{"num_hidden_layers": 9, "hidden_size": 256, "n_experts": 96, "experts_per_token": 3, "d_expert": 128, "d_shared_expert": 128, "hidden_act": "squared_relu", "moe_layers": [1, 2, 3, 4, 5, 6, 7, 8], "router_score": "sigmoid", "normalize_top_k": true, "routed_scale": 1.73, "balance_loss": 0.0137, "balance_bias": false, "router_noise": 0.05, "n_groups": 4, "groups_per_token": 3, "init_std_router": 0.0167, "lr_router": 0.000771, "num_attention_heads": 4, "num_key_value_heads": 4, "head_dim": 64, "vocab_size": 8744, "norm": "rmsnorm", "norm_place": "pre", "norm_eps": 1e-05, "positions": "rope", "rope_theta": 5600.0, "rope_fraction": 1.0, "qk_norm": true, "attn_scale": 0.13, "tie_word_embeddings": false, "parallel_block": false, "extras": ["capped logits"], "init": "normal", "init_std_qkv": 0.0339, "init_std_o": 0.0421, "init_std_up": 0.0486, "init_std_down": 0.0486, "optimizer": "soap_variant", "learning_rate": 0.0102, "weight_decay": 0.0, "lr_head": 0.0102, "warmup_steps": 50, "schedule": "wsd", "decay_fraction": 1.0, "decay_shape": "linear", "final_lr_fraction": 0.0, "batch_tokens": 262144, "max_seq_len": 256, "doc_mask": false, "train_tokens": 2115000000, "max_steps": 8069, "dataset": "wikipedia_en"}
Below are experts of layer 2 (counted from 0) of a mixture-of-experts language model. Rows are named router (the router's row for the expert), up (a neuron's input weights, with its number), down (a neuron's output weights, with its number) and show model dimensions 0-255. Each number is 500 + 50 x the weight over its row's rms, rounded and kept within 0 to 999. Numbers have three digits each.
Before each expert's rows: a language model's description of what the expert responds to. This comes from a sample of Wikipedia text that the model never trained on.

# expert 10
What it handles: Line-initial list bullets, dashes in date ranges and infobox colons, such as - List of, 1961 – 1964, Died:, name:.
router:569631502461499508524547506585479528474458547551524478484571519420449545543537486469486539530488428467404480569518529526599518516461475532421504444492570468621486457577488477537546485549544517531463486587483440524451474550482459598452419388408512531488493485478411457484490444439460502534552462518525529604439497502453512515408399416510521438410486502593484442475413479449414526498488501567559462564538492516474503571556531462447472571558526530466495451531493465481591469553592542534561505489573537466441544409421529508530429473456487510581494483540554522435487493571487553564444562522544515561402523544517511548502471524620497457416486448515536463522505480448524540545554495574594426448594565466521562439532569584464500474493471472408514466440459458364480488479555439
up0:553417512508507473559521414512419634482472472469471519492490495498534495480481577399512559446452510536465403505452516563567504472484534499437518531462486509442599424557550517487483556503496472470512559496505416393564504503486496496439507620577513500425478495525452488502588486556522510522533517511504523422606394540466526530502481525530575478490537517457405455458567432598484522422486513402488587471498498501449448510506524518553498469482382474472444428548524470515579444535457407478553579570435563542491516468483484496477557537534502495539637527437527492517553576505507554480379481570459438550587533501402617541565471501445567476538505499546544469473381487424414467465544407588504510450433514605582410436519514517430518461503545481582518488451458455477503475469494540
down0:439490503511460370539525538508450452476499572470508524511524470520530542572534542500494387606427508492419439503557477423463485510518586568588608555615501490504453593487447477475454496523433547562460526480511530583501479552543571441471449523508559556486472506460479447433481468477467491392526466501624531534509467519618598505483572494530524528574434475517551501609482582488507450518529417492511435437428514488519511606464465522437560527506588527534567508546487588535473538552560576470554472470539465438469531525523534472507544517474559556491381520516468494580550414442508565439540490456501540617450447505533499436416532494587442557450596535526395531515559493497500559441507390495413541531515476473446555544460520496458492532527571515470582474482503509449518541411447568
up1:471483595389523601516533584505543548441502558528418519539544501548467420472432536517447443453517517476429468566528432620417437529398501598504513476391516399437450497570542503565528475580513406551531513554485540535532449533539477499507525473440528565537509444367538574491520506575450494520532455474508503458420501441516502501496457548509596521462530513512455522454433397505496510469479396511601495469542439499493529574508492536439504551574513457494551564560475545534523490528580390488501489388515488467474456442506561517599488479514492523513555451525581494519463432571587504542503534386548440524451447480385532625526489555553447479510493518434464544574398478542461394505462500521574594442455514563526601476495513464483519484498525444502527558477489451526511509472488451
down1:465568517506460429572531421472519570555561507536502449472562498488488482487557485451443553498469520530504505442441516457547464509472509406484473549540502507535493571493465518526544467475599573471456458418455425502571486544542512521456497499546439464489506551422466480488481587465465567465455442576464561523542572389627395482473514448534454523471554451537489501504539591488480449523561433472537408451431511511504545456451485450471507473525429513505479519472469420546415465458490434586516462525499509573402457541416552459546480568546522466456543526504470543511559406500440524573463453559471505455561419510504405430479568483413556529591515448448685400482637612452520490438490495563537461534513531495542485453523451480440623417539482435437471397512460514524493511468463556
up2:437536563509468518503531522520528502584469403489516512480470456598504437450452450543421527443397487479451446508471450559492494576526476538473559521504507514540577461480457419401454498549465543489455462497521403552500502561578451505511624548493536536505611474479488517476538465493422420555498581451494570481490426479576501468452459446548538427502568399488550515512557518580467517391499435557432538476456486497517515597543501415462544497476447579451428480469426520543483487441427516474497411609453518485437343478539442497503507535533485578552438554569456507481512575642452437432457506478439522458517513394517459440410467447614580526499529485546509495512496437490537483542449522538555383507457525475471458528578541533450491485459522392452536534572542474521567544488507483
down2:523526454459488507514464483491412424458608538516446409555453529535524542524529413476503529433565504517531486521440501445389438490418485496499439555536500467394460516530451643406483519507512547501508449439450564463456481433476496531519518510459483465508402559535476486493561490500543569462613503534528478501487426571475493488490418517503520594516520562614505504457477462511479496511497500502508558448534558475519576509541522479427518521600564562536477521581470603411431425527573632463449460461599492472489549499493489480521495571555522550444471561524540434422477463503476338420500524550475465516532524552458550454610576481476523528473458533504540413471538547511525472520550458504477490528573530542612548481376482441535522522631430549577535457473554519407537546493443561
up3:498401454484451548529550587521527440420498460566555472534535522448500559542419400469547540498522508476496475563499439631480579450449464646468520538458562478512408469457537576505439480523509403487504629532605411437500504532552511467479598550544507497519485508435416575527406481516451461467477504518479434527504465507575470571507473540462496564529446576569416543506484433464487396609447505551472439501477373562463428516504462404518445558533582469424512542512460568475502450536499531440571511481577545549497518528525463481544543512430559483582506487521408442493552453557560390488565591425486509512490564507451498486586513532498512555493449526505446465499436459508534529519439515455558494582464514544452486419475474488440521498541530469539470554584408542513566470439486495
down3:570601538475472526558470543423502451484515489463495500563456493603479543522511519533570429494451412518444494465521513404520423587523556391446511430439473599509557565528502498543551498443466536484490456511529537562546550505478508501449520454573481557525658529606443480475531527507578533490500482370481495485537573532531507426472536498496485496516610460365524555518508465509552496527526526483372483559505473552484504428487454552459573453396497451615472556565492403564586512538519452474467463566489447561573485548478533602447419458509537506474414439448503545496540524464473528464461518553477444550480563501551514506569478548470598482485544462543573479535570507443422481474419502441453606525486539521470418604514532401518506419515525575556533510445523528450469522493577509
up4:573469437513542457467481460519520465464363464471518555464391515566535472510525459581470484594493468398509552455504579454468564528561464495515472480620584482518526568455485444586501531538508424459422530503503557525581485437536524566452416502489445483500468535465496517420506558499433518510505493548547508491534546492447533479461478542533501564528405523617371507503402520514488433517468539495476533371387500472488543533538578474539496440462463420605480579549497492600514525439555506446498449477568487483578437359460509569489459538461535549540502441592493475533490453496438529500535536434555563500474628576525500500449609512494535540558441505523601576420513509513510493438487549456516475490556524444496536505440593512451542476471478438482519434505497504562539509603522398
down4:475439442528451549474518544487563536438402552387410452551517461459519530502472524471452493344416607480592500536528461489565559474523444458536472474453504507453505418440539542560497446410598512385567520539502462475444516509473494530521589467500469568449569497533519508489554556458578431552462532435525451508511482502504531454488515377480475506522536490456454545449518458486456511423570513505436490481625563506546434475460435460584549562562490547440553488521543444438511493511408459458464565504567452523541499523457567471535536562471523464464534614542595514522496534494508535516479512436495477450438481468454472578477330496483445497353499527500442493503583509554460552524533495552506562512545582457515551464568447475578484479491476523475415566435522471515562447381473439
up5:546460515527481491522506415548483416500540481520555467540429567496467517457469505596481502484504549464508575547515437541559486547531632442501487484525420513577493462430484459546515560430590543422523447534562494522540483454427463525536526481487561445512475427441504492435553513449521461496480482513491575475468442466487507544470500378537513485490392464443459484458522482492449526550471422528487470505486471477498490535433530527540453451488461525480582426486515505528449510648544500574533541523410453504497544490453533510417581493436500574538497553431584478329502522538543474541503494453472525439520394475536593491495488413472504465594487592488528481458572571655518444522562486554527470520548427586448372500512495505532475549468504533514607568641522515384436570430568502
down5:481462603508503433427528524440508569606459576555540423475508483453457433580559532490491570413513490537475543457536492462531532440464539572458507541437578535489446516549507510567494551459489541573466600417506511477566473514496477443451440505537497594574487620461480434447466477490389504565516495477485560512515444493428552423408476485504452478488525583518480534474502459583369485417494503534507581469516463463516555514566602577459534462554540404505566517422561540609553501464470542460459494427552549533540499473472466452477534558446526457421584519542582425490611487516547513477535527477451393592443483468535513567472517479434498479454451499528515594573375530478496551546514528507470450513475545494578564422511536563539512491486433469503520449516447419491418447517414432
up6:551538502471471475555472401419439534556456610505484444526522565456450447567537425536555433416546568415475531473546491555567498441497514419534394485539496499551505520548483418493474379472430511496469541449485472523507500582567475534520527514429463420511508447387476481469475578525564489514466508490453476537475473465520478467449538454518520551488539537436435590483505580505527549393524447554494533601568581499443547489601557526390482535433585447513492552581574436506506483565441575561518458541513556482462571521503498476471523577498500471585414527471525458394450476541456509691550538494454488551435461466487618528528430497532427500520485429440489524507445494504517418550547433478466528473579387482459465502454496454461569581462447513436458464444514511515476523489508515
down6:574543477495519479509496619530467469423541373598573509392473437530579550510539495588374432614492457496578532460487498562604469538490457495563569520532413529449482490566551549533498553483602486482550611541534536420500384465457415520477452436513501484543512464551429481504460459415505485434461518483499590501557546607453514546498556441490513548421521501520456484558463447470436532550513498373507485480575466454456465518499474514563577403479517518533526508490505577547616569442589452444563538479495467555465461487551535506532446552494460560463473550537543503550535619588524526505507450545540590514471526449508454428514432544517587541515555486526536548487541539398560530527492535508503500502413505492501476566509515533510469384538470486510494469465607545462462537496484487
up7:405543514536540445460532459434470503543549492489481609410539503425515628414477566487513456489579502521547430425449553532536515556425424583498587489499436467516516507546565535407477577518509513528511448494605476540431478505460532582490454446379463511422503496509443523471482552463505572462591569523519448525503578494442493544483555469506543461602500571486500550473544385491491423530513450582502499599448543551434557503530475523464418379526394522450536433456425538471539516596506582470482510415513517512417504488409452462565483468569485575534486532496494489603434512465514511429558513609537451492566438463488590531472467490468484485438458517464434477575507470588556549519570437486483552511475525469571576527535559480502481483420446494447548501550582504530446548507495537
down7:482465530500561496542477519424469485488442321488536506547439490556599421545463400482499459499464542587455507540508414515589551527444512518443434524526492583502558575485527424520507456459546540477526546567507534433484419473537463422434568538679441557510458493593512463548481520530486469553446496471531543522458514598494503402531511523503509508531550459498498534559476639556471505494538525487479503433525504515486451484533465434532516574422602467452479469490502409498513479437474469518520550537540517465447514568582411482399483437573509437471501504583410473464485431542532513433552482424441518510408537494525499535444497501538444435509481470551557368597555496607541514505627490520467447444416467454521532447566462471507534534569575485474459461550468402486502500514499469

# expert 57
What it handles: Final pieces of names and words such as e, ic, ine, ce (Bentke, Deluxe, Once), and pipes inside election or squad tables.
router:388555525399581428527451487446415482398471490482530550472567516483470497448545485539577551440417498523464458526461491486553514463489462533485457508595519467484534491528547441554404461537559550471457454549394515498569575538531519544488529447484471432524575482468494395469445481449428535524505575565542502560364508552495462513477458494417514493501459479450517559519527436505455575511507449557447486552537501458420454619510569463432463478532454524549479419608467463498457474489521506566520471486471446520521563615523513516447457527553513500556488543582504507543535494664529502486452548501490442492457499546495473472521459596631546424591446587477432446496516391522564494523502475517469589468454447417442525448592517488438573473464466651528524523467457507493547470492513569
up0:528509545480487421482532549441533485482461459460551502458511526426462522531479535459496524616486473547372447416503617453407503480491532498588498487625508507571489463416522549434442506506585483489521524538473531518442550487532407518463440561511532568473567585502551417451458511537457462522408471505498477569535470525479510518532461523582492553496514471448478555571466555434549542501505466556468590456358349408536518474478494464516520451472509572469536548501572537505445511475490573444426438491469518421516540552396491439505411592385488452530534523474523458512528487525455415551502430413380529473511503587612503463436514466468574482475524532499499490574456506494531466605506564414522511459457539456441518485423465524453515510430423534475504451531513440431509511372458499
down0:419462610478517525486521464465435441539458445478401481602518467436492472518449567469512514501466516420549479579424578467448488391458488477507487367539535552476476514489460494569539540526573480434483563462473548649528420534483451584429556528600497440511453516528521577492512475405543501451520473458514508476488581530488570468558521521492581485592534497414490437552485502491420485529448462415503397460495524533564423481518481484512466518580538561561476464578537500555628446514449401537520515457533597425599507451512494521477498393468539515437578574535532445524529528450597552532514493549503525562476492468509578570543525495461448521529499537588479453472502518430497572448468554455505510564497563510534471445576560600514550451527553454579532456520498570482560510528601533
up1:461512464435494459513490501454456508534485612555563607539587526556543502432546456488468494528453483537487631485533523446454498413507544556526512520446476455506467581533483451432468482478529453495461448470482477450498570536461616528540468526426517456548519445496483475449444513462399560459416413480541452565381517492486463525444467553392558495485509552393527534420471408380559463468491493468488495418498525535443563522459401485571428475485433552550534403514446357537525505507478458455535499515460430525473474455472484538548493550506486446532495575547503476559469513597545505534442388468557547529473550379430487563521490459497515540515415538559410479545488480484462464469531443634502607481622488523458486451532529467528577498470621502575484473488472485484454515561524487
down1:596495427459463554544498491515533513554478433492436440470473571446546446644527457412485493587488528545516486557497488544492611439477492551524617484417465494536460497560555475497479505433500538481502518392435510448550514499510494484518509456571519486466410476450511556549469537481446490544460520510445485406526504556457523501454500578497486500440467437559527498575553525588422376548483496475520516519519529412491471519521558592578534496418477475567482496572564612491555475536530570501645435452543488517427640520525512420469490415508565445460458540518431503439502580517537491451558445479499448530471567465493530421430588369540483634528540448434490520524513448517593427491476543508492509436468506477599519544518510559500400497484507528523521498520434621529475469503525459
up2:595380430571588434488488571436530519572464533494484532487476566512520447474529534461463405499518486545564499548485497552512565583516454467424436512541518548460550600405607464466420489475471392478414485425463463465474476499524493424476620562506497506476579555479517472439536499509511518450473358450510523556535545540517550545506530453534504557448551448513499435489389430526507552461424473571469516428575523498500500452467591568517542477572529544632448409517496443500492593430501462458503478397505577406490475538484481552517449569512436563522539452487534507504479538524532415508525475508417532518465430481524504384492553590559538529481545524520462521469426521500629467478485557505526486521449508417540502498447538535455472585460459461491458528428489453452607463561569536
down2:400454506549561575473372499443476583502470466501469465397500607477498528451426595552582556512442481450469457447525504536551429521438462518576553527497436572486493432562447485508530483515483484466493494577527517502428504443505483503612494443508577586445416494579540475535496530561420450458550497484506536484419497494476474583512468555393411460455424528572508561556508510515466485530606435518504451456579514525506523498571557392494444510586427509488540411586455561539529466488475501574475460542461486555505465496504595511500521472479486445443420504453540486546477503568498489483602516411553502506578530514549523615601517549485505486525516573487613516478529487562452498531487523509466480517536542446445493485475515473655504508546529626564401460416576550478462448550489480
up3:574500574408444560472473599464464461443470486488533548553547555529535499554506475528546436567522478550443547446489518542513436572428512413439450573491507498492491509459561566532534485442552527378639453422497506485546522475527523496489501560435627512449535540482544529440540510494459478439496407522494591504508497572512512459447492542468489540521476501498524521522537545488550579398429492499550619477567557503534502571554443545439497535536516511576502532542552501550462532561485479403490394488408510494500514614488474469535520462608557500552445521404555463496479425489471541577532527492507567618555614556515553535572475526482524425538444440528510460432560475459486516544488488514461413335564435482522461554520545506427597451521486446469566505511525479484503501519364455
down3:530460559441466437523506428478508551475457522548548551490506467442492454505491529477458527483511498484537491536406508526445513536579552525493540501576511495593508528494434405474509536508514582535490470555424460499441474454391446575518504439516451487559455511537536456450505523485554476458462512490511474436468460534570462494491509471449524502490479474451434487650422504526513473583529527529470405533480569509498438483470527420571574569496449550336469408607504573539486494556458495531591584511426520446517478475567450573453451530480601500430566483527507502406576449518558516402547460469528534525536510546520469532432465538489540599509427374404424539516492445517507584423499510519551589519568493430484579445507465612546479493433448428510518463518335506567453585464513492
up4:504500496538542450438522492553446424482480510492498502521604398501461484478399497497479533551363498496493572417488506510469529549521559485424364585506482423510543504439449438504436435470449530516450486446520453514476456385508418469553525509514598506496497520496539455444533471482518514515385530546500613597426509529446435514495537455496481558531474537533523501563572594518448550415408503541403502547565559467524611508383477573467508472512385579523478419563484607453516467497487555442508538404542511505508459429458533501473567469502455544453508524489563440529457514494412498500543489518490479498456590472564494511549487508525535507494565478438453462466430551456570465448455568548512559495470433467503499532538454449508448389565568555558556488612546405565606509521530473
down4:483491520462455560517543568536539517557597484426580473474525567508561563451457431446565509496577488517410570492647495486545419476527511525437566469512469586502468494555432594503485467408501497484576532492468532440581593482464530475419487465450538482491549566500449457474551412497477480541524506460496525497624501525506563444505445554649477537439589485409513496486561465438480526514489443404540582458462565519616541625479561504448546491534524438581497516562457404450513564478498514526545522562502543514483465496600519453525442514522466556511474491430476509486541462533525404527447546469542518438512507518600580501402494474454500559570466516546550552603468519501557465564454512524420486549506545479431516480530539426478468545471464471456440538475529543416509381582552564
up5:548399489491378527476468426470503538442456390488520511490535463545420472551522461564471513519500481495506521604453466464471474426505601522491546536517549567496493521519514568471534518439567454531492580463477423535512489429461557497477511561512481526428481463459552499392540529582547542517440564368595533477560475560472438535482509480461536583436473442482484576518510506607471501427615473469517464465450549545466533455495474507511579441514554579547593518519574495483406486477425513470493402458506436507415487512435437535517501501468494508524592470497444432545384469604450609523493538454456458512437403514520474563473517510431450409501478473549590488485508444514582464459512505507464434519562459408414510602534613490469571565573450504496544453520507425443480529453416476
down5:475578523435586495465520490476529512562502488526458505520461481593483585507421443503560527569481507467478528557596470486560450504546478436430545554567515493514547529395514497376429420517537508566518494506564512548558477580537492523633505585651482505485482581427512497613471608490566562472569540618508505509573499572627462511480516535500513553496518519477585495553449473543459547484496506485551492484459464484516490586515518414449593518467419381487543467500454497559548462508479445543574606494415553507479554494492624484565531489503582526492476625475498561490577570482558492564443472558514524408525453460480497492500545476585519507489465513537500448537468502487516487475482552404456581504485487546428615515478448512468487477445552560504576505405513533503528562476503568
up6:501565492416425499462536459498551538447500503531490531608492465554540486357503542576543398514562446447403541439473508491521461486476491561509548462514578456521540436460450497440474463491572554480539458436485494553514537541557532582416503489488487531468515482429518420493551532458456493510382495565502505527440454568535530540529508520469588421469496479519478547494504582430506458578494395531499492519545420498382534522520557558501495449394488512406442489509473424518438445543575385516525438490496474488471560476471423499542354479568530567475526401423544521556538468535461501562517542532483542455467502506527462532492530518480503465492483483505590519488503521501483577427644527435515505619524390505468468400519455524509504448378560539566566607502543466500422512444509602
down6:472451492479475508555454491559407470502581542451526495515432515448462453570532492446461530484514496469423477496428466522547554574482491529518532577508417511490532471501565532534489408495480520566493487526547422488509499544596572453571535436485476379594471444499526436528520512555547381453523595443487518476576537531536469461456472474517451528534495420612572445542480483372536541471503549450482480483473559483478524535444490458510485467582497479550498520508598542446501458475439582535459442531561454518540369484391540398464531513516495389594548432478479455443408506573403485481490454466440516544537555450544618530449445501517471535443516549482488477416575531531492596459474503537540568441519554555472487529489592486554513431518517381449573585449465565428534499423541420
up7:498426466455462536370526477524456541515515561493517404513459452532461507446506490536533432451626563604435501375527471468511509496461510488434468497521538473491500507562562431506487557585531488482490538387464533514452564468472435560546386512548552600522515486517446509495535530478476513414609385543517449553572468591547486552386477539476518593507537509499525560577565386498490573349582433482453540490560538560477456512437500435539431455484500466561481499506534564344536469382473438470500564526515455557551500520461438479556469554469455534501505441530440472437502547503429602484463425476489500573503503435569559502453458491468518466513544562552493446491521493447516573462559484470490570505455480584499512483448633496503472499538563491493507542462517465545467468494533549
down7:461515490509461521495505431475494447476562426507486457517560442504528532548431517422452483555425481510467469538482557524498549530531538523464514490527457506533491532472440515486519455514470465456493484438553515530517492578422514494496412595458425535393405523436422577543506435463467524549529506574599463521514429482468459510524621523505559517475453451487521550451563563561459447506510563475507479395450459439512469546548563496535581554502523503525396483549502517450461542529489473548500454485502595455421403539496498484458568585473578510618483549483374468508385466421589458410537492584462493545467488548567484455458594448510493441488441475540408507500519473498513415557556429497502530457585359476527469565526425604481552552505561466522461545572413586604532563539456411

# expert 16
What it handles: Pipe characters between cells in wiki tables of results, charts and elections, plus some semicolons and colons ending fields.
router:471445524523617497521481469536506520519545473489478547518392512463534509481546455450471531567460496580505435458362509553463481623357415479555520474567499415495466419445507464539493429521543559526532456501483477509525525445649474604547520513509491437635499495532440510493424483540569606500531576480575508608468471560510487555513490568578431426447442481622536493553471477524463504384441482542435490568520542372438510537481592420540491526506568499459464512484487474590477510421507561497595473444533505460436437489522483554499420436497484524564528470618446549592495402512477528554500518481431510441464551483393517494474518523552574450531484511489413508522440497430476481522517495563550508516526482492456489457538503506543477501478450510487574500528498417530539434463451512
up1:441526439452604472556461427471544503611452540521502540408505528485569584448429496434497528435520508519467525429471521486411473474516398430507497471555475456502478441425389425526463453524425445549533504457449555412498541499479464506431530492454510453520436584491598432492551510500499436452431481501556503412443445498474543470458497428461462495438555548571540544470528445432605578458623516534461564426488503435610374560486500515442510512448481514479510441525477539425556474565520465513476557586467495504467477414534478496526469491566437490521485528587514475580459527476505566483477513476554486476470453588534573556455461411493547410424482552539416485532537513532559578502558515569389491533483587524443461560512525457461498547550474532473524446534480411498511431433544627
down1:462393490571448495453492499424535442541490505530543530481498479492558483500574577448505537450452440460487565487529482434491510550477519585462474472506480476537503464495509506613523564485542435486388545565466557509525479541486546565460471533532420498543489454465486516503500532616461418559570513463403528645533469574475392438557496444467459512428533501549515390448522555469418510507548432530456466521489472546495537552530440579584398490583484584520489510485507505515486476350516580493475498612529535472485598484516569553560516512485561548436420514439484540468497551495564433510522576498517562494462484514557452566480516561603431560516490479452460494448541453499499474448446504413438579448506483553599492587493530580540436624438394447580474436476497465508576466549484525
up2:453522500446517466497450473505407587490442612479479482542505598547482559496475508524541460479461476535493422593493549540474506474530552449595469428552417558529459464507467544473475441552546502462505457527459510573546489616547518567486535516567513458570520526418504535546611482508479555428521405585435483492477565443465528554525563477488497520471381545488378464607458486402490488541520553546401588498583438522520500469445494472500470548400483472512539490536501459549505486447539555568581476573544523497446535416470613481397484522480495583499518476531437515554527549464455473581452491491419461518468456465448576412420572497467576424492517519466486497539399521557482553507488506647507529508522546483455406380505491511509459524443507500451516513433536438511587507471438600
down2:454468573547483496510502468480493514492609402444429411392491503424564399530570525494498496502530431539498524545486487586565432536479501514429513529483547516499556541557502466572480506596461478513473478515609502505488490508430453538606456558548403502512541479534495461558416424494527408557459511464508481574473536570570449547524517554544460515483598487583504557437569441497537504510496516529564475457419449584548472459538560494552444497560519475560489548472527492465539518576437534561433502471479435560501402522417467506680551481488469503487518509451454502558389566525481573525516495493518579603459524517550438562535453474494553541461545553508526473489558500536464411512529592396453479546558470598467568526492581481583414443547454380490457514506502557531441554533503436
up3:496537498486381577580591532473543524457581449561445498462538501539568556473570498453578486501568507447549486465580482529452395472492540459583470558554509548513505467517478502501480468539530528503519541501478430505473435498508544465482509674496526566501604413551444511482388516465470540403508568428491400475543495490539511519489513477570459417478520500504475476569532567399482439483474455536546528619498501519530549469561549536426369464381525498562430367444526488392540602518543482475394461495458497486520519526512501464589466347575483554508493497542610517521455450478579465472416506438477526486498528452474528564504510493545536451521540567531461435565521459541515464504460567486575516549479514527433468527524538447553489447601459492443486508525472422529535514527555472
down3:542506551511543543442425391518549449544469484451544446416487583462485531549468438467560553547463461498490561459487482530524559474616560508530499507499480512437483451472503459556545423514493490497459463469462502454457555517451589511534566556492478432543441502469404426472546495519490537520568525541475566499454529558546367485452463562483517525494556429487438479483461584475513591480611490583486479347487609416490459562516445515534483446414425513584453454472528632493503477449510523400475496514477552513430453497531574547516447423503509435444426533479440565478490450516420411541567534543537449644566566563540428464519520552484551555524475469473447475620452516583547534473506424505488519494455409549561434516504554498420491431480498546509478505420463514564539530572534509
up4:410558554549497520470472442576390467480496469525485590526485477443491472561528421475462498499522509469461474538371517502577552470511543511544481522556574475501483441467596525476514563523458583547508442445562514555564451510510427357470472491542531493494531485491367543507510452499476489464431606411499581518528398499444618544497515500549522522426452553430388486496542468473491400415404521454516538425517457450529512609556439562446513609539401511527537503607484478544463439547401493528486492508465548527519495513470510507518441495512593498571451458494559510451556436490466475492483425485512585488529467486467496523497512507508448527430496486451492608535519466458445396552515549502481509548488562518463450474416411491435507445543490612586506562530565490578576559471525585
down4:542428477528485506563467501506462523615490548479586466543564442568439561595503443499419510472474501553591501523508496563469516565477422434425527541503559527512540536530484532457545446469505506530533563449516534420460500466529563522464445538456602522467536543496518463443475474557572504481479524453519372506499515506504449534453565509492514476466644520497503440527538581483547413548562443566544517563410536519505442432550515565550424502540457471460451347478605656538579582499560504465482477532481542528466501447530524499563523521571520548453492526520498568484436491597593475597524437507566455579419519567570425494480530384509515482508556440558588422466486514487574502525504471607549435511422446561425505496529464527454503550539415468490488484497463507496536550550550420
up5:537455429547534554545526557474555553570460524551519446429471596476597532488469511493499551574417555532517449459509593410571571544522519530527470529444427491411498551423580527501577476492480443364559396363578571480500431507512455437528451497514510459558482563524473437555565462516469476499557418545551580496496447447531503494449329511487538532516525542542498463565461491470494490429559491487506523575521424553458537529567565433461437536509550501493420494554441360523524433437503505478584591436519496497538467496473410520517442519437445437531507554468517485506567426553519543457494447510468412519407503481445491498490526530546447491491476454456493459492572460453538489496585492465492417524514457466442525528516549588489530510493473624467458435507457583424486521425560552
down5:442481559508509470424519551616481568517591515422497455494520466527436412447480403511515515501470439442629506525443471522430454570458502513427432537472576457506529447531446481591497518517551550551447535414433468539403473506509556483565551560437476410483423480465538469465512531514522443511397429480461461547514521562462484462459646547551472485437407473412541423538491457553550481598539384539498473574533472540485381444517432489546446489537549577505484431506549529551531500578516502543486456516489545441510506476571521560564522453495475579405476482554479529564560531477473501464565442467554528471511529519518537593560452408439561549472498521453523578415540529475417491471478499567549534531503453522521550444533510382462482558389481466535483498559459480600476506450557536
up6:522439490468580505500488570517524598474440539529432473481468484491501472461453474505435556536510487509482480499472540425587406481492525485469476585449463499564427485468557414419578513508620574464541439457543560469425556533539483510491487469621508414589586517458601552583435451495516532418512467494509556561466514567455388480431477457450469515514443488613545538463445510458543502449511465384469645542482461496476493480449539504443464602460509415459483439456495492534460419524627524568504535426505532443527367548480510487481451528578541535484521510512513524533569494503536547503501450505467477561434584396424534507489480475546453474486418453562515482560514466535482376500451507535478448517498592527436467490520541560409515524460534531418562505517469421581515455435433492
down6:360477527521405482513504503522469341504529481458467560535586499511525406541434535588522520491439501563470537489533511543506488547563445494496552449531450492571481469443457556554403475475472550512457507552442470617529467434500553501538518542535464478553521449485494490535568535447577520571440417530451453472477496430569436544513559552582557536494537499449407543610501439455540574494497406608496460472598472591492528473513526478495565378495560624488482641491517580461513506572508433428461439481424575516528471416573490492583495504500451511467427578504443514541450512526481546519441421470548524442528502551493474470512514576413493556508506510386502478459500518450535534469540493476562534541554492507545536604478472448549504505535527421565430509498426518499612453492510498
up7:479479405529540502533508457472521472452434331486559585541523455392490475467373441398557497574518548507472516445476584493511570494500440494434593450557473519510491505495452445399541433499479515554510474540549497511485494454551495462575554559500524371465591549610513464556413435558358474495516532596417524490616446536536398430521515555499478473522496499512503485466404510490456484442521484549504547446491448406572520494514512494418534487480534440568454512461465571510515488526447516493468570487530558462465513464495445517526479548514444424519384510500595502501525470369484478437554567448423463481481437512479515559437491596476541523481497560496517513494542516522463535460528561605407476420412568536557417509513484525424477509462534484465593462468464496473461501493474458
down7:442404470571520528484557514515545444491434579466510451442518543492565493441644562573499475515534507473551428404492493506485520494496523521532533514518549495472599479565480520460458434430455503413447520593525472544441515505503472511429532542535505451515570383498562591636553449418566491442507567438476429510457577487521547430469490507463541543522382481538545556494532512475473574494431560508489524524531492480514513482506604428590521558418518440537463425573550455540584506509455555430545465496482494577597531439453500514469558541446521542503522419480547459437530571524566501490442544513531436561395533460604550517463481560518522512564510522497435522565498431480444494467428540453522489433517515447477445509609427477448477405530492605572606552484545525570520473460558429
up8:506467521485447566525450528476529551429465406440388594561573455514489497495489597499494568594501475486382591453434478553455451480442524452430497461557502540385598406446535583483555502562454583470481501457540447527555496510567508535430483540468503507562502498564481575507511448518426445469487425488469493558507461535555432476486434503468453558561455544474472454441600444515512567565536500462473468525508405465471376521570541433494455460554540511543517429526528492450524476544389452514637559513496455509453516523498487489417456603529502523476430409553395491467531457488484538547368513475488535564559458523583536434548454481456519444613571510474536490549526481532510414494550430487572493517512509563493515544451514473530519494448586561538499438407519481466510484518425431
down8:483552558512387413523519453567501505421452481542520439516487480540496476502510532480437480454552489489567503416528480462434560443531500415615573460485493382497465414577567502531522561516515512480502510551478466402431561567543491474514513448533523534563472533453426498461524437585530424555466491564534471540434445513463516455557430550474458382497588437508508534471552510524430524480511512450448488539492528452560527455463447533506420549519448486539528576529525553473484516445515484477434478509548561457437476512435531559463512512418506553474481534418541582516531463474468496467498478383541470437539460608509557483567366376395453548519409488525546392539520423523510597471468535503535614489480515447491564510594423482444483534514512520475561543435532485539507470327503579